Experts of a small language model.
Size: 15 layers, 164M parameters.
Training: a variant of Muon for the experts, 689M tokens, 5698 steps.
Below are experts of layer 2 (counted from 0) of a mixture-of-experts language model. Rows are named router (the router's row for the expert), gate (a neuron's input weights, with its number), up (a neuron's input weights, with its number), down (a neuron's output weights, with its number) and show model dimensions 128-255. Each number is 500 + 50 x the weight over its row's rms, rounded and kept within 0 to 999. Numbers have three digits each.
Before each expert's rows: a language model's description of what the expert responds to. This comes from a sample of Wikipedia text that the model never trained on.

# expert 0
Description: Common nouns heading a noun phrase after the, a or a possessive, such as film, country, city, name, plus degree signs in coordinates.
router:441434422466484596570470408475338531470510440508519568421528444517488524529413470545509498445455503549556457581514511426495472559419515386445489489492473472476553542450448530537455489534446541443488454480469437523488514484522501425453488550552503417452506529483455471577523494545476393451521462518565556544510522404331599435545424457543535590527529557444498460451468446518475486529538
gate1:444551460470482510561480513501465474531425500434587521417463500485504503515512579517427513551554578472481501477506518425505452518478458520549469553506427503438492468490534460511446475521429471482510539492480433458477506420446511540433508463521466475589529539552512515674434560587491483485514452435444500488500527525443443406463592563523477509527532653473496494485487447542429445505561
up1:488531545567416581468442570548472490482559515462502471475510559460543516540589536501496474529510574467541527608499641521504477428570551405465477447395379491534529551481485520452525514469488487511462535541536524487484505543518523462544623520492471550574552540536477557550603477494543487464536438519429466502497440479549609544483439555511545477475490503469410536484590543466496523401501
down1:558568496501496513519516423453464530508554512477455424493491529482576503482470503561501597439444476475591488470549487463550505523564491542595473497493505473458543531471526453514435529448558407588476462462446526491464501467526526381491508536583435483421471465447519431546562588600472413398496473535522493575543570562577547621591536435489535468480453497450451468461413518529495457535539
gate2:418595507491498541547459603484514468479528440440493521526490429498535558499423502390504522482482474559518532451489424512468505476471459404501488491604556454493508591558488620516549578524479486439462479502492502578482398498484537464463492530420430476501444528552462577555581514443510588493537383596557471434508486527489576389482445490527530482446456490564495491448419531545584488440483
up2:540457558464475423466501506515515506518487511511523446490522593565463532544527519506488473465454504475426484471593524558546506440534431641507393504502471527455587473485432485406532456499571490481562521518501583514590633537526478560524487587527478534474464420442513457552459453500482435538502594482527459546473497520473403567571532484496529533456441525511503545552492458513454495575585
down2:578462484557467457431579446635530473473531472390476435507485522481450461560478531492442502525443517449518458541520575577510537474545490566505456436517519503617591411518506503507570544553514522517450508475510521501506553445459492472525501543461576564481537497507498420501526550438395468445460515563448484514530487479512540475529484519526517431538496431455581408484584483558533579514447
gate3:526583489584436447466494437530526489485467555526536483565526479433461455590469503463525464580490626496496628424495474398420505526590522424521424465479466578511547549542499449512542555528457496448498436488519420531533443443522519542518395567527593469499516548474471538521428465488575528563516466536454539462548552496568503489467507502559526469563500518441545495464477463499490538530500
up3:562525495501525514500543510552564485443547556384509544547477502462537588438547464480468471527510527531478468581506441524470490497439449518603568499483607417564476528486483537383493442484508472509430456476492584521472514511593470478471469548552482563534514548501442504402507499518474562498489441435472484599542547547453452580439539533567479474479482504419441466563500530515469509446513
down3:504484528459432521433457521525532480517514514469512436540595557506522474555500421465513535592469590472477575442565533567589493532594573451467430568526511553478509464520548561478475512425540484450547422552485490501498412514467544484529590482591586540453541532588443551485551542481551482549488521465517416448514475449524513434386432649509540417534389569453424560456577503560592415550535
gate4:395500478482453427579537496555562425464469412530545571400457349533476482593401528377516507502532509569431431464513489585626449521385539436567504454420430561499478549451466539548563509560471402487500470506600390508502477436429584473473498398543526514485435449551477382563493504484424520481465536570557496524471496484535512457447457385516537548564496596482535550485518479610484520540598
up4:439415509488468546628490496486547431462552373468544505360499364519503455605417560389561542565537563583492466481575486515616418463455503481550590437456517535506526568486443469549503492529446492536416512540562429487481499458454585492471515440476491507470506467490464438502522430514445504457514569568584462527452575449475559483493494452554556532564511557474533492486490536540424572550520
down4:481552405488450496474535467563521417566466493488512519525437499552468446522450515400517487519475453541419467545561492424503462593543492517533443368475515564576536507482497525541480533549423507473426530478523571513455456485466588579452476507512606543519565436467564483461466476459470460544589456481529513484351634480443570500476563424487521561462532609514451562494522491527448524546441
gate5:434505499559446553538507481479525446386521557458505448455490511529472463466490524556541505549446494467555523577533412629499519565560479479435518523497499528486508548424567461512488494419462555498533550520505475418401525506585481558422507530491476507543457497577611527408504491652519434401483450524500607535559487547473518537583462499479513492450537569493464534439443524604436559403488
up5:496520474422538534591498497542532573482470613530491482521445490499558488448556516566450525542462598505622563586517514527430510468473433414403524439552443473536405454406377435512540553506519430493537513547421487572451500564495478512510445474418451548473492499478514520503436471462582563511565478493511495499515450562527625494540487572519500532488427370467553415537493518488455529461508
down5:481497511511570541488582489504473513472490477600379412511462499533535496449506485540464419437421499384548450562482507467547487511511439491493585546570458637404439516558515600467467444448550506535493592540436560472467535495450478507541416523546450519556533520486513499495592482577550500466509529578536426550546563557459487480536514504504493541414403558549525568527543514487465482522452
gate6:433447504598599461506505532467466475480561551534526501434394472467489510535520440473514486501538434538481492506446442527379430474381547550483538548500564571633449570474454425550442524506551483477461485487507470572498466500497545495546478541510565478506570458490544494497455550504497502520514393514508547404544443410509590469554450629492566556538458541517557467473449485499505538505539
up6:494519523488619464529547587576523566499604534600455490488458541468446465468492493472604567454456553430539560538451436432509408513524500553469506493443495434495438457477440474569492517543514491531527468506452525536476491584494527544449447498450546493444543449548556498487453549498548511487543418500478562517545482445566543422516448433536546476592489499611469420515470491489566557475560
down6:519441515517499488468593423446553443410496555530557411483600482472528489508389484560428479535520528493549564455466450530555486475535497553524521486502500433554613502560400520560580430581537481498498521503535468455480468574410569547471472503494582419516459469425478552449485533415452599526499415575487456490498509357429539482536459468428540485589472510488517405491516474501501511552485
gate7:501508528482419519473552465506487553552543520493552509510431507543540520554528519508498458466446507454449459520468548408546487497519567508505495518531404489468433637460458493555537482423498447553460458528485547524424452514476500510478491429512513506370511587447518516458519455523548489573466485579422478516548620502503458403540462497540609541524477419488478539519442554490500518563534
up7:561571443539617514597555485535467497534532533553544550557483543500566449467491500520545595552635515453520553451537472499457580508483575437509494461567591511491465572466486365543505392530490447481452437483445481468444557567547422449462496446444514617510536478415448453435591544480450429439561465524496501522473517488532514561458482469397444502569488521588494549534540508480537522534398
down7:521407456544507446478541352503561470497443454457448463469463459426456522483460458403477436494489499471483488511455565536543525465519409521464461438438548569614457462572447502619508457412514434541501479517515463454521507505465517543468464527458536501568437535494456504503501701527382449467472427513399523441545402466449523485522488458470463513589390432532543378519441537460476585501527
gate8:555487504540462512412423499514475567484448526443396409430451558551522553544484547475476451515519433525451521469511433662391508433480476547544457579377550452470496585454367473550481529481532603483529450541568586476460623524499454515479538539439493554454537526452500476528481476514536526416558508510492557504527550477469426498494435526461521479469446496433473496555475574476474442564500
up8:561429508539504481515450599489560544517556467423483557566460455414486561511476509433548560515564562602508545545485493529471471443469426452521511575538482460426464523517506461510497469473484461526441500525436597598441472489536502562511488414486423453461534448461509558584480496531497514525563484537479549461478499533491427382493493526567535457572548435449489531474535529515438449506507
down8:570516457577494451433437518421441423568498571578605478484528558500499513552492539468536427565532451478533476522450463538568489552385454502562529451578467410424493460559517541500546515517471551449512515507559580520471553478470548503534564502525420437480584424521528540527452473551550509448555489549527550518540475518462470560504481496483481416561509508449575495479453525546455477422504
gate9:359566567458513517519498468556535489460541484472537502534503481484503548517454590482477559420411518561575520516516588535515533542490530424554517463574531484441458522536334577506494536520474444536463580485496578541506438466469605522515430486452460432507511464422523548420542480485481580494418424449538492420555463447320472457539543426533426464558524578481500459419517493547434529431439
up9:580551457476492486422549485490539435573506519513498554388448560561469511544574400603507569520474559426437552500513408463529469578478470489499500585462447479492564524447525484484573435514517570478517471536516478515493602476509388541539494438452625470514438483448602454472598453493514499490514537604435502492511563512520549562477474542488560582481431518483430534506485410495483544523539
down9:406454418444449422462502619483499489525480514445551497466540491501606468481482359417513522463476460485492493478466534575480575491527541488584431477509505491475576426504504468570549527498509494493458552554474548411479467465481458492415470510472411538557458418535529479446421490495521451473556458498436505376441495580517456537476516568451458525564474505470522458492455467531468541524475
gate10:585518514519495603428545415601512556541410439505497482515448444415449454569450544505534528487481594535499566516448508529583464484473545479527553557511461409566491541470489547468597494481492448558484507455536508515517467507455581481471538579480486486521525564485448524533404527566500504506529454417435438436534498529498526521480566500527503542499506473446548452503614625491598453493479
up10:480476437414483502459484512457492556488540421520512482546494471433443496457478495478597573517493521584485598496492476495522469548503595540496515580461532440487521545464560449389532459568465521563431478555499407528534489480475541490534595382444446579429480494368401466587519561517424596518450494505536507493488426469521468500578552483492506478414508523533458507472444480550511532511497
down10:485456439524550479507491450543537456549457415538569512567577550496553535539456536505560580467541615496520546524433484500578465496471446464540362533494507440524481591514549474505457494510509608506522525575437426558565385410556557461477493463523451540563472450440422483422446539551492557465514464452449476502500508571483556497615448396480497367425470516509469458544518479417512434505454
gate11:444418477473531609553520521411515557546445394491460454462443563444497459512510489536516525466457526512473530488487472467458533410474501631473545470475546520469514515511483494486440461498513463403463589468489536479555577483434599577488500556495513425462559497552506578510552432541464585451481548510599536456391497522569410389460542508549555502414470486406559563472486437558531481506533
up11:557466511475478490562413474537444460654494421557494452534462541552480432472517568562462456465469574452502499503507581369556504462452394579547530453458525521418464529478542531456541462488540450480573506487495555496400465424521501544520511515470510513484532547440512427538502509466440509535541515429565493422485553503544554497422506543459515513507497475429531511455522473540444457530547
down11:494527508679481482436472445575406543455556502525449467487484441524476459583474510575500508518517497542523562429561481453536616483493561464508516471422486366562467426626452409508505507539457502437501531539384501540453500512443432556594514493496451432438513464475450447491562528580536436472557526532511496481555379492452468469520458565495537483495565517551482513630438434451497574618514
gate12:489443486477547465514474433414437534429649510502587445538507483419558451592467483469492510497533451374491536567523495486494450517501523516530534488396624407547450463386567482513542565506480611536532477585484480580462432494464544491503444498486441541488465532451530547514538475530520560539520502505562534456470495428501565559507566457572488528497536518501536545554424412511497514447454
up12:533448480485502472469548533366509493482484547479560560512517514446431508527494497475449529475546558373465445439563541560498380485527483500482603489517579488583509458505504526505383538559579516475425561541525465581468547539465484499557573524534497558523431505513526412564448485515551640599519498450565501584444450422483492429540435470474421502460407532460493490598509451487468391482399
down12:439365463536440510544564488505487437538612524559537506559513474374548531453479460565513548414497509426536567553575386438536482452446504508517587461525498474450462554479475495427564514483447492469547439494561548430452480429473433469474442491476579507582544482573517520478499553562510477510562486430562464570523504499472488528450482569521484571440531551645573465482534427438526610517507
gate13:432495469493449597565404545452609501455524443546449628510467460499465464543486444508405443510545438531472554508432622614493454417490472462460437498512397462464474612455451512553432544567541455427572551496472475501469536426437546530538509439510459446470530474461460536451636473456485494413465463411531473548572492553401502532433452549522465485524468475462543488527504483557483439517520
up13:472470548475494560517522494462542406552537515503471623502451479527519467494517470509390450533575543501526533500420571482572450440475474448522413463476387491454458559483465529475460540584524463472576541510465437499554550460432530473569605427514552514564538433449410474445582546384426488416478435443507416536520476510451480467470456498474476472592458464488434541523462477616503516488517
down13:488493519573483581550501452560510384423473483504462437543458576522553515530518574450497558512497487452494507528483455505521514502551472471612510447382528433487445526453425523542503463578453429523489541427435448404462534510433464491613520505560513529455520495515555416630507476465471504564472549629485442482568540549476544456473495490502499510417572446518562420501557631434459538516549
gate14:466538534527497499434455459552477468411568586514494484466557535462549531535464493504496521508460592496459561452508557460451479523490460500408484532456517495481518558418460550544529505491439501379500564363532399459571498564471632429475406589501493509484653523468391504530558517397507627483452397382555528395606551535596555490492543425489560531463450499552427493468490496454515469558422
up14:512520563419545515476464543444473440496474551494479481369513465532429494503522395480505556450538530623524472559548516451567503458512518537494551512442464455358470479520468467572521502459509537474564455483463494557511401474457580527523493508505555459486578418506456488508444311466591466514497432430559528467529539491584486364452501438546518520478459444525453480479554448557523492539497
down14:471529432530532512518518447475462544480571626537531445473472548410478545492492482411490461485515622522548482463529558615525499515522458544481603521427478555485540477492435491537516526475523446547559545552434474538522408506547459490464467497531513565435573484458591523385576464503494520437437494570584394484476531508420465517478448474511514534571450479533417466427532448507538536468412
gate15:469406586511453497463474454495518416540519493521528485617466564515573493608471504591422461559559509340574460490491556531516471537490519526480516535489437486467515674531534503459444542557544497508428531442521541521581466573521536487540509600454468533504506456535533554510569530467570424547410420501412509456516395471513518486443536538508504539441500480378441565596542512452449426463526
up15:476559484503518448544533565507592509438500493442577538559541526567506450510547514447442491548548430504637441508465477515547433517510512429493536517526456477566510548542541509502517450564487490497560453531417527542552454577489425525512454531515399481500472451539472520452560577538548529448483533462428477437492524533485460501414519538564547534481450521422501486558512487484454435479668
down15:591462393538532410538440371495466525493496439532646484548530521440516557567518626482489494505495564466517562501483555365452455486617468513451475543545527473554538529499474520418490448465495476550465496421443587477568561575470562442663497507506530480572499430592465548480485390556516572550457569463476462464497444491456490575606490476509441443534353418508544499536434509508556468547514
gate16:522546526504498539537546493578493469435498492515511495559474581535524580444515596448484524472497482516447498416522602621485481446466381453405362450492571543441539509508494571468471499513530551519460474554510429574469521447463503547497552479497515482514433446591503463472550546507505530506498439503537579488494537465493508487553486418544507527578533521548514591499563494590452465546414
up16:506491462485485467586625523493559488513534542491562470505499542465581482412511513526506425540463497515526439455460525469570486438504469511404421531602571533593454581590446519384517496504593444541496554484587402619455512453427544444485538542454498486506521459499511502517522528480517555529444459530508467361531629522543496421694516449446481435500476472473462481466485510430554377459470
down16:480451494534486541552609471516475474490505400618417539518509567518424560379466513488522500533445389457516473525552431525509560439478560446562528479506519447590412599534500516468467500483447548462564484566558442505595485544571533553505586496537460451437519505440540550439491483366444456472515580390398469516490488590478498493520542450471516519542532503498494543569464447472440516496445
gate17:514491540552531490488554564586484484512501415576516494528492522461585560440504446579531484616512528459545476449662537518510502483502588481506512489483471489494551473506554413469565515476433484447476488486501516450602526492452488447481553573486469566587519528427486551427578496554509524386454461507543571536573425519507526423522539523594570460479490469445501559478498500510533461530560
up17:538433548459475525540495495526549462463508546506501515431525511534483547405484570444497523480532493574476529473444447471419599480478543516481586510472454465499497505506468519458519381477454424476536480583477474469581562496497519542474562472563396431433467604410477565504433490476449536508501484520453509484460504450587412517503463464536441390459626532505496457516547496518512614569531
down17:491460375486494502496546497587476439520503522528479508601442454406493438406483489553547448440410457437442475490430535407555497409488401510444507545561510516602479490457533359415621501486510509466499498409429492497503544522471573495533587406559542456482514539480495516497417480496533533508568476513423494425502500550515518488563558468494421480600591601471576484504415457369524567476541
gate18:503580439417483473439463547417481469500578606512516493436530435479509570491523477497459453494461450458507426535533510535605483527521458484598480553561436463518451494390567485427476507414432493465444460556505505574531512532491506555647510487494498491594508479470534578531556560585514574469566490487547522490651486455471560503558496497499555443540500541431536487532456565564543589520483
up18:437443560535584489560502422620462551492479499488478504486495527407463494621599566513561581520526486480433548489455467626548537460559583464472468448579567538406540502496391558622600489433542431548507464505463580553571491512559455462383561503549461490498468617553541518514552495485534592533513536538563497507368500477456345426482487471524474537527550441488544497413426433479377491517461
down18:478457518524457437575623480506408578488464470518421404441507503461459568447346531443483490456547512488532544512509445456471572533429543479371490497544493512467519445547484443484511533442530462417436558446501458476546478411533557486488470549463517477478490529473591531499534462527544497543602495507404394511450374413543485503443493547467491542530529523546479522490520516469446487413458
gate19:494446512487550455522611581474522476598465464470544525532502494528493488510444528540573542518452581506519488510557453464571504518522516479462556416544506548515538450582538589491450555493473560500474478509570441494547479580443462504557431438520464449570472465580495427497455505601484523439408466445409503405547555627554522461490530473470442399534482505523569427583459480461492470515565
up19:496567392508468498553533512538508424508503471558574556529578433554523478469460522499466440455443427512466516498547478569584518539506496514545442452566499570551352447519549532559437395564537449531510556541502536526504547442486528544455468438550581413457614531560608466473487396460410574505498591466570449484571433389447553432483502541530450542530456469523513492526461570621590519541494
down19:561428576577561489469444473460510469578522442511501466394488546519484460465511492494471578435528632575400494499461543454503459542472540527510453445424451447466528551612593513553468464517448538450396545516425594503528517445430457506403508393510536457521592562539494555421513438487503539514357476516547541651423491478566508600496534504557555541468453451488491514474535472426456583441561
gate20:631537425508490512474415480495588542544496465541534502534462488414548435512488462533510580529482513530505525558567600482424523530509478558579559540507462551533465486542516588489413539461524556466462477530531454480397465553555518480502485550458474448501438583495396562478459477471473558481428548519473495518475498483551473596499464472420518440449570457533491485501477544525508574471557
up20:511436525464440285560501535462565433548473477518515538572613571557388597415508457458531447536488416481419453498530477554460514529573410501389453522577453353497550446429463475489526458616436453523513495506493438487492493497580425516485495461485479544532512550514460493556516489479507402549630506585502534460541506472505515471493566448482469499555403537444508505545523494463465409508407
down20:539504459568537505544485465455505448548555554496465555475635523437575539481510504506466472523418463437527505477393482514542534486498455565450556557460502479503516503487445564533530462501401412529450564448410464489539439586524562536625564520556529589506632422448469549509512496560536471513445490512509479480538456537376576552583434504501563575557394512549583456540617471443588486549489
gate21:487567475473488533497374557591458521447485516539543424460477512493488483527440488464533475573541538578461522561473491421442575459456521502526505527386516494561389456445469450484498461496493443561585482449526483586444509477537501440521465443455496543450477557445516544426339421465536555450526466494488496526530494487517430450532519575430436527451478543458486556536505481530464437506503
up21:435555463525570478495445402520516551423510544489445445520446501494496479512467576468448506534589496485549468444529515561518509334573542587479461389449480470438487553462519484489515524513499467528563496488455525521472502454511484628402474464523474460602424515510542484486473494590456501543607481554508530490520513497459477443494484503518421483553508529542501589539352549532582512582503
down21:507564542501516437540477528495499533508502564450551490515606514523507520574434511543539467524471523524507482462529533497516580516456555497497424484546533512327533528448454501472504427520465560515540456516359477418431543501517586588531517597505521416546553494486398565487535480541554447558594467538459527483537487508550475436481503452503463518528555488526470575547570465481502491552483
gate22:589558521498587517460430519517476449425440513501478493462491472579513471439501466405525471505526460518512483522554541527541533473530483533467525522519559474581486408543488518580493513431506496532547552447608511484411432500481527390550440541486488471529527540476494458521452603575605515498549510478487452504515510518527466565516585506485584484396531417518537486515619496443459467387554
up22:419584527470531513516435515560555470423580572441498532510443557568555497437485569457466454553450492436470400556534508581604507502578433533514552518532524485502431534527519533543543497420601470544585483548491531511454526513525571463563401457524510489538482589398466537490444613487536538509530525534451423503483495492533407592416555460562489570440523445613558609469515527500524497406460
down22:488507447483530519502394429562496460545471482510430485529503524421536518461621552617567447580460584474559571483578529557633366494453495431561590548440460575539524533517535423489486491506508468518553479466453506493555505476519504479499562485531440478507455481600483505506514456546461529497520512473482478573530506439551526456479509465474601473442530533453411517457478484447591528505482
gate23:514542478494538559536424448542482447419506488498481518454504442404478553508487539460488528433530435448529411442503580480560430493504547547544543470451514494453506539535476425499515596480568440503535493546447523532452480539505431518500500448482441547529475556565590513468471667504512471564528465465558456362532521491534517422493454471536506581504436500489408539395511494463519462592477
up23:497556473518555507514403432493558533412557494517528512426461455454464551568522528452423536470499477442508543449491493459560457527540637517538551485475515504494490468511465397504494539488480505525502586574464528488437473539492466473517460409511537517436498488502535467509506598472602454604471432491611578414526494538451543409489517482605492594487432478462459484460517455551491493523469
down23:464576368425537467542543510539537475518408434515525495497480497395557521577498538574455475600478482544467528554479461552606487479422530553419519441563518516458383471605589563388489563502496554456424527474504472603466564543564512494480497532533408510529540472540485500398381458513497573495500445487544477542546546530501607506540537427421519552554568535451504501478446441517446559508518
gate24:518460483455509507584535520536550499599540509480541535540507486465494558492612462514537501492334495510508512495499500492509511553517599462441515444433538532506471493454477454427480489481493523497344464466529570560548505564494526492455452545572547511499470565587563451501480407550545408537458486509535515549525530428556462493469582500443493522465513520513516561470475471517460423499590
up24:459496515526535545564506477406530401550463402474501479517523452394419537503500440474598536471417481555516525486511535521480523549512596446498433562460549499498482522491509486441478437495389538428475554520574496453550578456529501479525513522449505496429526569571587559462575486534491557519432503558568507524500693445468480518471614475523614527391486461460528552439441477523532520506570
down24:476516459469581450463531540555441401529531554477582483444639544371499553602531457457442500511528541559583464447426554475537550527559497486547425516439479544530463516441569547362549561475478600482526521490539431494549435516430459579588377499510556454491507472527518502508468481506531512498486541490416532491586470484539412504484479456567457537564465480529552538544471521517570476461524
gate25:492454538552517539515454445475449496530643557481470418419492463448493560572451499435452454459501544529452552511551551553522537455556598549455473598481453537496496545467524516473540462511488487538518510496456471498483468495512495540442419505515484438475466525454517464548433397539512483493461577392499472461465475496590437484526391523551525455512464464518517511390501564411498467521492
up25:434526573560450514476554358500512512465586500474528471431409313503436509481531532469456517479541493460448521523570607504463480467534569415514477534502517530550587406467444534426505456486518531585563526501438583582475425486488474549439457498519483526562449496508538486478509466515544457503442479457499553576453487500484509510523483510623516537491474514492477469377539534503525594523467
down25:531552558571472443525461473552529509539516538436497567473511527496469561450615514455570514512445492473485548523482516580495390532551500488548387517405446506497497582551533487442589489538431473427474444541510512538580467491538433514520498536507481553509543499569530553605560537479470475460521422502568512554423565642595558464465507515482462470533464437560512495375556484458580498552517
gate26:485477526571509558516447452483555377508503429460435503450514495481463497476517499460546496540516486422541438574498439583438635478553468396505510445461523561471534416574484512441485492433513508457508508581491507515416528448440529502500486541550501578557521385513534426534558576505536487536516539536456502541496460440540521531409524546453443472547531496524475531498445426413433565591520
up26:544533491401546461436531526514432567555485578505551504501503496503580515524461537592538489519486527581508556525491539482537381538410525531525414567485517506533484550524495498524446489497389452598437451432512535523579523542581464511480531468461516404523493539528480576436462529578526472485556520439612500524598499493498468519601454486448518531468483516512480495464483639513563509431530
down26:480498491585536436537564485494464474435524497532564479582466446475560503507453567542540525490494578517490551481499471526597489459467577478528470570503474485516481435453492469517565489459588497606488456422525459560435471541473436519487430502519586441501512556495472512519436500578587487529522526531472548381471547419520448479535420532499513449530463589462479516418627521449520514492493
gate27:512484495464437504562478461580492525504508481477483503550447584479531594472470533505519547599591569491447571552469478492402427412486571558562542497430437447531463466521426499519480517473562541425560479481461595539532432517531681452483460523507440547526544473532428492589552594485387436605472495404463392537489518523509468436500408471564464432435429532477472624434492460438624524613506
up27:461461509496530445528569500473500534532440423515527571445436534509502487433512517459564564498531473444504518457447561525472509462543608503427500476428482392463526437509501544604539433480548513467584456479498502522486503547587619452512447497486500558591599373493438526557493518452455473561475470471414454488488484573482489420537459540502499515418405439547543607403472512491528542534507
down27:470562417596569438651521479420594536511543483547364493454488490501430516458551522523438563486503512535509487535512476489572484494518485503519467522513491498500524435547464452593553395637442409448320545505521562507530463416515523436505439463484530414437532433532524458485562489548582431421416527465485456461527549444496470546499458479493502576531462543517600393469496507493475533480510
gate28:374410472481494532517494462447555492489494431543494526529531420471508576515546481506524506504527511508416446437388494344566500571550545553444567470502520544527444531395519427462447580549553475465432368566594604471530501489509499407460496548450469501504472462448505555550513552527431464555505454550523492484543454395468503547461514456462469428529464631430491436481546516486507522400542
up28:535474542559495472470525446492481491464515415525440454504522538386448623522482472533488507526516526560432517463455481416520510487479550641479509440497545458559470569465526539519477575485454436456502506567490506430454501564553547515426437512460554567446438464579529417489575389462459432596544426590540523459542454495437541483538476482456484481560494535463446520455391485470452486510448
down28:454429528380522598541551459488492497521572425540516461541567465463636528582482409489464488509470487530447437540554461508524535451491516508465517491433517516462581482492386471528471617491506539585481565412489505449515529601496500423536473497555483491467470511545498602544514471551450498553631389556569477483581485426506444531555541517455399452559548568538527501487519552456527431438513
gate29:517486502496523559428470553564576590530457497476416494509547425487547512576410521541463518492564568489489503515478511432436492522467553468517484500539496513502464607482529537458484532567447525549410484431488511614404514480528401493503476502453529463485454529549473481550433585650517544533600528452503583564475541524540486477538604509510468425449413579476472508548583472413448546516484
up29:473494420472521423482656529532597538541484533476459538517452450633593489541495433495551415575556444521531521524492487440422511458470523551460500484533452512454499500535431514581491508531485453565434472505513537535545510490497497524403443504379465510495584555503508519438507480470474525557514435472543580523506498475522507456528423541572538489497516479534500533558443449479566533517572
down29:457525465485481495508474485417490519504480510457481550424489513510537452557542579608596488411487557523534496545448632498478504530486573485507490484524519520508514575528529548543467561561420613525459495548521459497524488513492461482487481611510520503581493446485527449567638365445452559567521508464515554595522593538487511473542435543568469436515560528535520554551510479486455478454538
gate30:529403475522533465507491545502592537590493553398533557482475490520484495461425529471454422368610579474507468517535519527532472440501544542503452627490473509595521464482460495539429535530541440471494517475471528618491589476523551440402450519475450409550506525387455502463565492484497550480515445412587512430537476422435503497459523518456497557405354452453390498535560470588528478554489
up30:523508561453490492522560508532440517405435458537421530555478507497424437568488445574540477479367549537512483475524513569467524459555492564455591391520581503469493524578489486485594445462567512502466486507595486465493443511528483586543535513529539518451491401633507477538477560574409465520536554522417490535497515525485521474432434521545529460465549591536590552547549551459455476502510
down30:455533596488482516526507474506457451558523518518455381476463479410541419480507565492497514463435507498501560551486477543484578441479577525466465575493459457593503478493463527426503416410632479532552492479432597431419431506511432567518511476513467491568491541537535537527430520547489473412427396484439571530513591550468608522350505528423484478480525458377497446473454424546520511574518
gate31:489538453544528462422581455539361473458423480475494529429547515497510521523459538470469564574538473563393496518502516501469417591454456503438481446509555517498559539446427469547571476503477518551543487477514420491524505571520495553528466610468630628380540476486558551507502476475431503523425462560482446544527545545516495456531434484469663526614527529485453380452557526558489572618541
up31:432491514546480459575565501512478540530474519466485497479413523462564452572446447478511421403490516352507536402407520498524537473431484433523506487471512492438562419454443569513476471526521504413508478465446545463457489500553542483478427451534504506474578575510416445450517507518550545506488542419555516514381473565480498574500607463559467566496498455518468579553510568563511462555480
down31:490549484489459467520527444533471556418574519409467521505457503407613513515426531459504461458546452500557455466441524426480556514507545416451557477529554496494611451523511403544477398425615475441557536413594496473531579589490466554605403572487521439552538534479532470528658508472460416450535561531542521474560486477546441553470494395444550572608489365448397551449459493494514526485440
gate32:446441501470446518520499443502398437541469483540548463328501406569581519500553442508517511414524495583549495462475458473490552422558519531499541485450576491509488468415523503472511548521591629609594479445494497427482585425434387461527509487454486547461517490444459400537529459579480494505413468498549475436504499534473543531607533531448579515559498491425445429457574408512533487520525
up32:605603425427499557500431502505463532525513545525611453541558520476395433451472590409467467433419524514459494520478575520465535567421461509468520555479489463476465597519448454489595563472448470477467499514525532566501437562528508495440452534501517548553450506550578495527500456458482473549467477553571443616509543432571490460531487580486484547480475480497450615488529558521484396560435
down32:449389501468499548507570474523579546516510560473465510497509533598483570413478550500549534440543498496495494394552542487523504448408466426563420528424502471480431488475410490492518519501460489480396518395501539480495398500501516497474462495379478538437444441453515575421471585518457494547546424450501511513503497466535481428556478504568497558536477541516499584549405542531553563632535
gate33:582534442530474557520486449429491516490404519508547538468437437455464516492548464505421470440505503539526445577530501567467383518571550475464543552481507486503513471577445464556501502521478438523460613457433496560450498471437526517386573546499511495426507452458503514474549562501571429494562488549451489538637580474476603535491455502457518565569470555510553475534453549604520502467514
up33:629487479567456519522477517482392510415453536460521561402514472489486516499550512548536485409493468519537452468494441476485444520542502528513546515484498520492542449492436429556460432517428460523538616544466440548566473516409511499491529492514589544530538501517476480604448446427538496516507481545459493529571545520504516485510578447442535601560542516533501415520503442523593543530545
down33:474444530433462538416552451520443522566458507489477483462549491466542523620471553458445598525417459514479457509523510583450538528496529475445513410515490534553543485412488512568479535465516417476492540513498533497548436539464481539467496588537510554450467586428427530513417537502475602559463496546554466471492449418463504447494497471506440566513540503395407503529314485387405538523478
gate34:394575451495401558503520422536453599423418623510506486539528553531512502478444546410585476488497440517459455528539612572522450482541552486484491495499540506493511481490486476465558494516534441499504449495479504464513426446415501519465432555479539542489574495437569490486486528415481422469416597505460474524475527521444452443577528378447517500486558476533503523498442566494489433587512
up34:553403490477478413512504519523529599466498450468492491507536443532496564566570530507457431567425434530499534561495485472537528510483555541497592507543535444481524472471449582441578537456580528481545566509495549461537560544517478520486476455406482444506502459460551578474467464466519508552474474548552518467492444547473414507417565525456498552488492429541598469621433589507532457491438
down34:529432466460482448492475468463494452580508433488512451539521475539581539512545518509476530416438545483491499437527522458489445490406512514425575452567523451547545521465484511520558494449533499419464496522497470508453537408582511524469506520451482439498540556564502572535574572358481532451411580487489500554507559524405629476423597539493519511497446509572423518443478593570494525456441
gate35:529504444527535494514518499622527506439576504527493518533555497490489512539556534422485507546417445436449505468452494543490505546518480417606513412535445464485570414541519379419605519418499527540531545527499446433511533523538445475500515506569494423471517442559547486451498474548510460549546513468597564545532464440549516465454577465624557499487490491529406567527485496438533477473473
up35:502448539497505446477538558512522516513582421582482467394516550576455522507443493526540536430415472565493517484505490554421527423477457440444505453504427472536552489494525469559496489408561506540541417333493470516458527423448515535556527484561533563490455425489526418440498412535419413455471555498546501425534534502455464449524661470506456446542541486432539492527503564563478406573493
down35:413449494466466452430523535567541474504564458506390502467526466480519411409480499553520546444435449540520427476432539534503481535496488505505476564509499480575515468398403523461491465454565495493507470488441398419467523509500412481470591541478459511484502542521558437483481457380514452431462418388446410506461560497487496540548539505502449456453508440523489417431508501589492442481541
gate36:507448539479455529475443454515513528467350425550562439479466435440427569580448502501470550445459525451525469466575480538504498536351549457467494446438449465492482576506475520567492511507409524533455551437585456522540434478468456494424434469432507412480595511452493492573507464691455410530516427489435519484476488546455473461514471437440427511519530575545492497516389467483567503415546
up36:381545388478540540464538499474447448518618575507466442550530537496572467416483543522534472557522464504522442572531423425475501424503426487491501505547498561464538448395500500438508572525561458495449408483504458450462493528476460546493469490552547564472418531530502481450445543425493574515533610445553504436583533410477492456464542545488581505490533435455536508509464457535486500480535
down36:484545518416437535481495492446483509512526439486511424498472650514575500477476543423533506427435474528439483596437424535534603547463458536465508494431478527527552518458481528441502508521491528462575456434537473541480504440484444435457433498562539489381420573444537476521398619595544438413537383473565548468557541455564428523528522569525534570427582405436477428486581530467513506461487